python train.py --experts_per_token=1 --d_shared_expert=192 --activation="quick_gelu" --moe_layers=[0, 1, 2, 3, 4, 5, 6, 7, 8] --router_score="softmax" --lr_router=0.000477 --n_head=6 --n_kv_head=3 --head_dim=32 --attn_scale=0.177 --final_lr_fraction=0.1 --batch_tokens=131072
Below are experts of layer 6 (counted from 0) of a mixture-of-experts language model. Rows are named router (the router's row for the expert), up (a neuron's input weights, with its number) and show model dimensions 0-191. Each number is 500 + 40 x the weight over its row's rms, rounded and kept within 0 to 999. Numbers have three digits each.
Before each expert's rows: "gets" lists some tokens that make up at least twice as much of what it gets as of all text; "comes after" lists some tokens at least twice as common just before its tokens as in all text. This comes from a sample of Wikipedia text that the model never trained on. Tokens count by the router's weight.

# expert 42
gets: " |", "1", "2", "0", "3", " |\n"
comes after: " ", "1", "0", " (", "3", "2"
router:503457454568479434566496476597441484493457447549494470551518524442480514525498483489496551514520438440515568471453478488530435468478499437466465525480424488518455441493546504447456523532534552462470458480526535522524440435453542420535469468521520479476493492467493419454477485511450549438459518517480518424488447521462468495525577509449503546549432485586498457552515521545462440491504530491571462475425472475530528572463450460450511518434499487507486471446538472499569512569438470477471496465537469485481517518500571543479508519548554501428422541434470520497542522511466536523
up0:421471543513511435510504528567467511450514515525522468555506489505455573484477457473478518536501504482462532519487463448535485492584548379454424533459509513497505498532606513476401510522458493516458430487515554493414471515487514466486503468496585453479489510497476494485520471447495561511435486507461504410455480504490514492504474497462461444592467497496528479598512515510463448461531501479531454521419477462511532508472460422489530553496511469493517477512511463527532521515503479526473536484542527564468537522535533437511466526512654428469473513521463564477505511384460494488

# expert 45
gets: " ", " up", " out", "0", " over", " down"
comes after: " in", ",", " In", "In", " January", " March"
router:504411450542518453534566530541460512435514463491575529530555518501535518537492450471503509510520501473487557424479493486518449478471466482458485546508483419502471459522540480475439517555520570478467483542534524465471452458472565463558468479488582474430471483460570429457516495471494568465518497473414515405470486520463525486558524531422526513528447458558442443532517536507434471463483507481554444506416433505519474508479429440449426565498494550527460476424481512533546589521451471505468485526557505508505503519457525524502460519523539540459432501459488484455525511445473478546
up0:382498525529458474567464615487546472436463527445458541518451521498504495400485482500452486522527473485511536520421484460475492498530570448504513506435497534517464436571546561495496504543463547545481524452536435497548485500451489479430516504482483488499532482514616507490503438468524469528482538456457515463499501498445550493552491482515474568505492506529540409471485446507492532490445478564517524479536475561519494484481499576417440500466515518503521526491523576451551534526478476556471504536499478453589451495581521504499508550506550580503461601504503516518527488475573491545

# expert 38
gets: ";", " |", "am", ".", "_{", "aw"
comes after: " L", " A", " E", " W", " F", " ("
router:476421496564505507559543528512460478467479436531493515510519488503468534531529428479501552479537471441533494509468491451513436425540517468462455553480414440551529498527546545422451499575513537467430447545512509444482437456452496523531456469469501500474510419473513435453501474571428515462535457452477515469547443460444486540574534459469513468527437488558428471527492531515470458467511514509552490465435465533523449566516462463447485526456490489498499448445500519499475536536423488478447512523566445454513482515506565538536490541549538536423451535438442494445573475502490534511
up0:408478519567555564471488508533468532513502488526477500522408529397508513552498478524521516477540485402491556510486525510520479451514512522482446504502499511479481423544516504444428473604470558516467495583446520406516441445439548490499512533496457533497518418462472502456530479444481510417464486542516540496502482427493535474435519459470501469557467488555402525556545425460490504450486489550516471428422481529514493554480478494479490486492558458505502509538508547504477517503511509501486494478499478469437441519444490507540513578534528525473496577466438525413557527460467453527

# expert 58
gets: " first", "th", "st", " second", " W", " number"
comes after: " the", " a", " |", "'s", " his", "|"
router:460430486533469457505520528521487474429423498524452550512522570531441514508532474472491540487523415491526466432498489447547434470493553445482419545498454477540456473503556476402455470545441520496522482496506535431475439430507503482587503478457531493442493467430507456479519514503472542463465483492538483480558448556479514445535514525462517466546437417514514480476479547553477489481559501517564513503436448512565495538479478444445477532479502550548486441506524504556531501532484403506477459521562486460515545512489492539530518569583563487435424494429469510481540517492447535556
up0:500491526507482506481522552478484452481556466561517473540497496440507423572535530458464501573514525523521469577512505456451466487458444458513407527560507504480555536453453533473424485615415453513513495523481529472535443489492476553534512503453458500476502480468505498490528527553472568435467546436501488535566461443512416477545478569478538460566459529392488496522481501590545483523467502467547541488516534493594507555508491531479501545443516436538459529521479567536543491485468497553546414494461533521527476461510481464509523498547460545492516486491527560526511468447482444577

# expert 52
gets: " |", " ", ",", " –", " |\n", "."
comes after: " ", " |", "\"", ")", ":", " –"
router:500461445557471449529514463539456486448466454524504523507534551456414508508559469492472570523502462451526504479448487487505446461469488458475426496475446455548478487479550507444439508486460525438498500512507492472495443467491535476519428477483510521443547493458518448432509463512458537467476474501505504478538453495429453476589551532457501475525453460544486478530560515556458422483531571488558473471423447503548449533487432457460465544417530484470487427444565495495580582549417482486530478524556437445461509494554518540525493532542540509455474530398468476515566502520495523490
up0:448454471565509511530475469530509500454461513593488483567471481532461565548549542522541521480516391522581461522504460437508473477493480463467478507549485491480491497484577431460464519602537512476457461547496521474565449476425582456542561541490494554465496405521531462460498548523476472519504545494551486497437501534489451493456555524498467528495469508481476487513491560561520516555409573478555413502521508565468559554514507502496514443469528492458527529566498430484545466532466492584495474503473445478585479492474474527459479508509498514495494479446554528504514468508469447595

# expert 3
gets: " ", "0", "2", "3", " P", "12"
comes after: " ", " |", "|", "-", "20", "–"
router:487443496565496485562539500555463479469446451569509479527494522444480489476523417446524577546508457455512539493452466481499450433489454438467440506484446457526488461477551500450425527512529559457460473497529500514524432457444501466556470456458557472472489471452517446443451455554424546453491498523498504471495463535449505494562583518446468497540433454518476433557466527536475461449466518532566511487418468488551475543462454469472479544447522485513475449433498500472543526536436470493505473536570467493508534489503592527495507540544533521437450548433450512490576533494467543521
up0:497423457532467438586518574510477544498480473567497475460542548477393530488491518447455537509493460498446501528496509538521487476515479488508498464562457433533447484500506418458500466531490466464474487526592466467468471458403540406564447400466529480504498421474578467444497508487496548481499520400516465514516475518437467470531571546458489537475481468491475492594575557520471543535505532510541489555556497510483510490492486487480463572512521485540488505464419511485482514444462467485497486536534468486570482509485520545506478540526516591459487506475409528474483548539440480496

# expert 59
gets: " his", " a", "'s", " her", " their", " its"
comes after: " as", " with", " for", " of", " was", " is"
router:502462533611502479504498558521455459447468496508492528537509561513477491559487459427523573513502431433542512466436438525526460437487521482454418537541467474528490482518544515466460463500510508466477481465535484454531418399434514496533475493458535515430518449448566433424485440520463531490449526470529487454477469549493496455526497499439546509587445482539453441476507538584446465508517526560563470465446454496528500543469442487494489547462518533484468520466526529536544537520455446500508453557515471481530547494525521553499472511559552565459453545440507471444541527506461518562
up0:445458507572502519588550494467467523500425426537521462460459512481537490579551504547492520497497509377436478478504468480561506455568511466468447491416488536452521447465543477464522459535545487528490409447448480569465470477482475509504430526479509480469463461497495458462513516430488424527539420482481476460430468424463486466530570568489531524521446457518414478494467410572564454443551534553529488520517512507499497561538474503467521466450498521456508472478498487487487552551465492457491557455525473485453515525537532460538550473526506551445494536481529531505554532534534504516

# expert 31
gets: " ", " |", ":", " (", "',", ";"
comes after: " |", ";", ":", " /", "i", "'\n"
router:523441471543492465521545515546464517460475477542537493507518501483436515567556432449475532540526406424502485492464476472510445436505514488486458481501464460496428461473529500441450473540540535479533419551529547515502433475453475489583472444451525484461541473480488449409492449489450555451482528495492507453457423504435470490552563532411524560501464454525482463513525567580475446473490502509569462461473464485563508582469464479478476505432516523469476488411515558477511544542433485458546482490532460500526509524538566493511501480562539485429470555436477496478537469449511490534
up0:439464477492521466453445548484492525522459504484415499592488513510518459463454539482434580512512441482447532439451528407564458509523542503481478520567514477482481502456539543459411493428435509451503441399516464542492446502455523478525515475575499576493477506482571453404439451522540514520500516501474533516488541531472507484454474492458478515490465475551480477508521497557501529520431546512533446460496482532537542494478454476514526530517475487465440452421490442577493571491504492534520480522502527453537450543561523570571478507503526459451493548451460423445545500427494528521

# expert 34
gets: " two", " one", " three", " other", " many", " several"
comes after: " ", ".", " and", " a", " number", " with"
router:459422469535511457519575484551475518460488508533511536505472498491473538491513457443481550513548457465528519491470481504540439437495520451487428495507456440561493488470554503418448472506537546473437479487545538452558438446464472485555455445485561528487515453456510444472472494482451562437445502513464534448515467541489525482542553533425493556504462438546478476472530513542457460471493528554560414467434456550533498554483456436433502521478498541507393479454497550505525501556448462465477441531538463463480556509459510531465469535528555507460418502432435449447555506467491505524
up0:448454459558492496482475464467511454512466476481451572478553491562502504519509501443488519504531536451540465488463492523550493412477502509497497457504493503559537440516582466518455509575552522516466498509505458501534461497465472442568463453431480535493419466472466469441510516602449490496472507524520499437434491540496470404549471517446481541474432457572504452482494560555447484469533490493547469473484502479543448546490479535511557515492503584502490497497508460427564536543487503504544451487481518473570454447507478470502532484552454454437469531424595533490589498511380537481

# expert 25
gets: "4", "5", "1", "7", "2", "6"
comes after: " ", ".", "–", "|", "+", "_{"
router:490436490564504482553541508542465485462439460563498501532496516465472518506529420452495570538511477460517527480448466474498442434489471433461453511477445452539476461480547511444438508530510558464484467510539483506523434439430505471538482454475565473461494455441502443454447454539423547443479500496505513470509452539454513492562588501445466486531435456516503437557474537535484450453488534520569494480416455490542486548457443463460476549463518502512453463432511517482552538524430471502483471535568451500504525479489581537493515549549536526430454552428456516505584534497467523523
up0:502437480544509486509480579515496466465465489501515584484489476524500563470521527392482561518467520503470465511458485484509448537482453545507527465492472513527541564488470484460447500455485498456507456552580475564479499458447530504579451400490579445495537492486560457529478510570418538463499450545502557480470525552488508524536450439428528507489469478509526453454495524495451514449568501545499493499429461556514513504392490475468425521489486496466413470402538516492581512582457457500469474563525486498476486441558468526488495442485494423501456476493461493507505470440460546528

# expert 54
gets: "0", "10", " F", " V", "11", "1"
comes after: "20", " |", ".", "19", ";", ":"
router:484445497563497483559541504554460488462450445567509478526497523441484488483531422446523573540503462455518540492454459478498447435487453435470438511477446456526487464473556501454427532516527563453454469498527496513529431457444504472558472457460556475471492472452521442440451459552425542455490498523498504474496458539449503498564578516449470496543432449520480431554468526538474463456464516530564511484419465492551476539463453467471474543455520487527478451431505501475540523530432467493504471536572466495506540490510590526497509544544531517434448548432457512489577532490465547523
up0:414477533496459538466489544507519535554465495595533516573496430511490494489507448441556520525569454496510487446479488563524483489519545492562439539452465475516493529522524462573467424518424496516464539532470497482400458471481499487512535477541534470543445494521518448513423476496477519521540481505507517526471461499474528398548442526499489565502464484520501459531491592541498504483510505505506463430454451511477421578438483469504465498530471456477459552477541449557528489489525439459544409495495515472465438491529470516547543516512521451476514527498589533557544409432512459587

# expert 10
gets: " of", " under", " with", " ", " to", " among"
comes after: "%", ",", " one", " were", " due", " out"
router:479425520571563469530504519526469517482528440532482539517503516467478540531514452497540542485511444453506517427462496479555410481505559515433469579529464453514466493509518527473443484526494535449461492497554519447481431398468492405520547500465554516479499424482471427486493483496502537430476492525494536437507455484471473494544502474400476543491474465515540480538518470511471457472488503568572480467475389517506411545472437464478501536503476468510448466441524509539476503587384477558505548529571454500475501509489540542518556507550518562449452523482497490514494504536459523561
up0:528478479580500484477572465501482528513462503510544448508494546441458503570521479562527502513502537517572496467487476489501457441480448515518494554540513438503478526500568475480488534478468511500532487493470544400508463540498499602482507525464488533464603545470438492485441516583533479496556491512470430489517480445471530525574520514580511492497454423434420521447514480504448487473490559510507522447517527479582474485437526501515429531446528468497486495528466570532484525467499509532454529459532439474614513466454475524442467563489505611513470514448503500410522553452503565489

# expert 15
gets: "==", " |\n", " —;", ")", "20", "19"
comes after: "20", ".\n\n", "19", " —;", ".", "\n"
router:501443476565447477513574580517446524481468494523537505519552490522497544525566471447466558520538484451519488508447459482541424434471531463487452529532454425527449463473543531441475477547498560482499447500540512458503438482434459485502458444443509470495520483453511448442433464501458591447458473495500505451494417530461507479543502484448523550533447441553469457514555510533492447486529547518578440456498455535562480546408423448493481533507519477516466495427538492462495536531466478506513423531532437518500441528502549560508491515531529550422483511443472466468567466524507503536
up0:500426514475511436492551521523479450526459516429474498531491532518520436550516505499580525497555484442539526557429545464547477464530485447488474536482494564522491430430512497440446508588506557479488451473507464500410471485503515555516480393485605502456529453454588483512510493515444551470461457513563545482501558530492525496533526492501571549586490483504453514536484478491421427502548478481524512467511510470561483486438530446475445484472492472481522502525474446507487514515475470420537543530535481459478534534512478454427466501538617494497474517457507485507581513574445466497

# expert 28
gets: " known", " name", " called", " named", ")", "="
comes after: " a", " =\n\n", "\n\n", "19", " is", "="
router:463461443566466473548557517562470502461437487532469517527502503483483517468485477464556513543551464441511501507441501518495432404472491421452423498529445456561526485523509526412471505539548576481448540421576522483497445468492503475527417430468569426457512472462537496430476417562456515488480516534485509478492452555449500462535512504460517460544460444570502493493542505535475478483522543544548488425445480494566471533484466458484481541460491519492428468470482471511496557549448473490545473505579473444503535496536528511460517481535512490467487531454508533459595510533429554495
up0:411484511545456496527571519593488460501520534537500497464517520435514426469517423469569544478564445489470509455466544546501492470498541428562462451480465477563460425476541519531464514486493581467416506504533538549522502415486541470505504468484581474539493491503567449493488456532477430470454454485425519543548489533448451545577482538494487490490475506553557481504572517518533470531465607521547507548491493512541448459510460437464410542497498546432535533466475461511513498505485450463502459462529495454431494480552566529506513462513483545457464473458488458559520526497492469489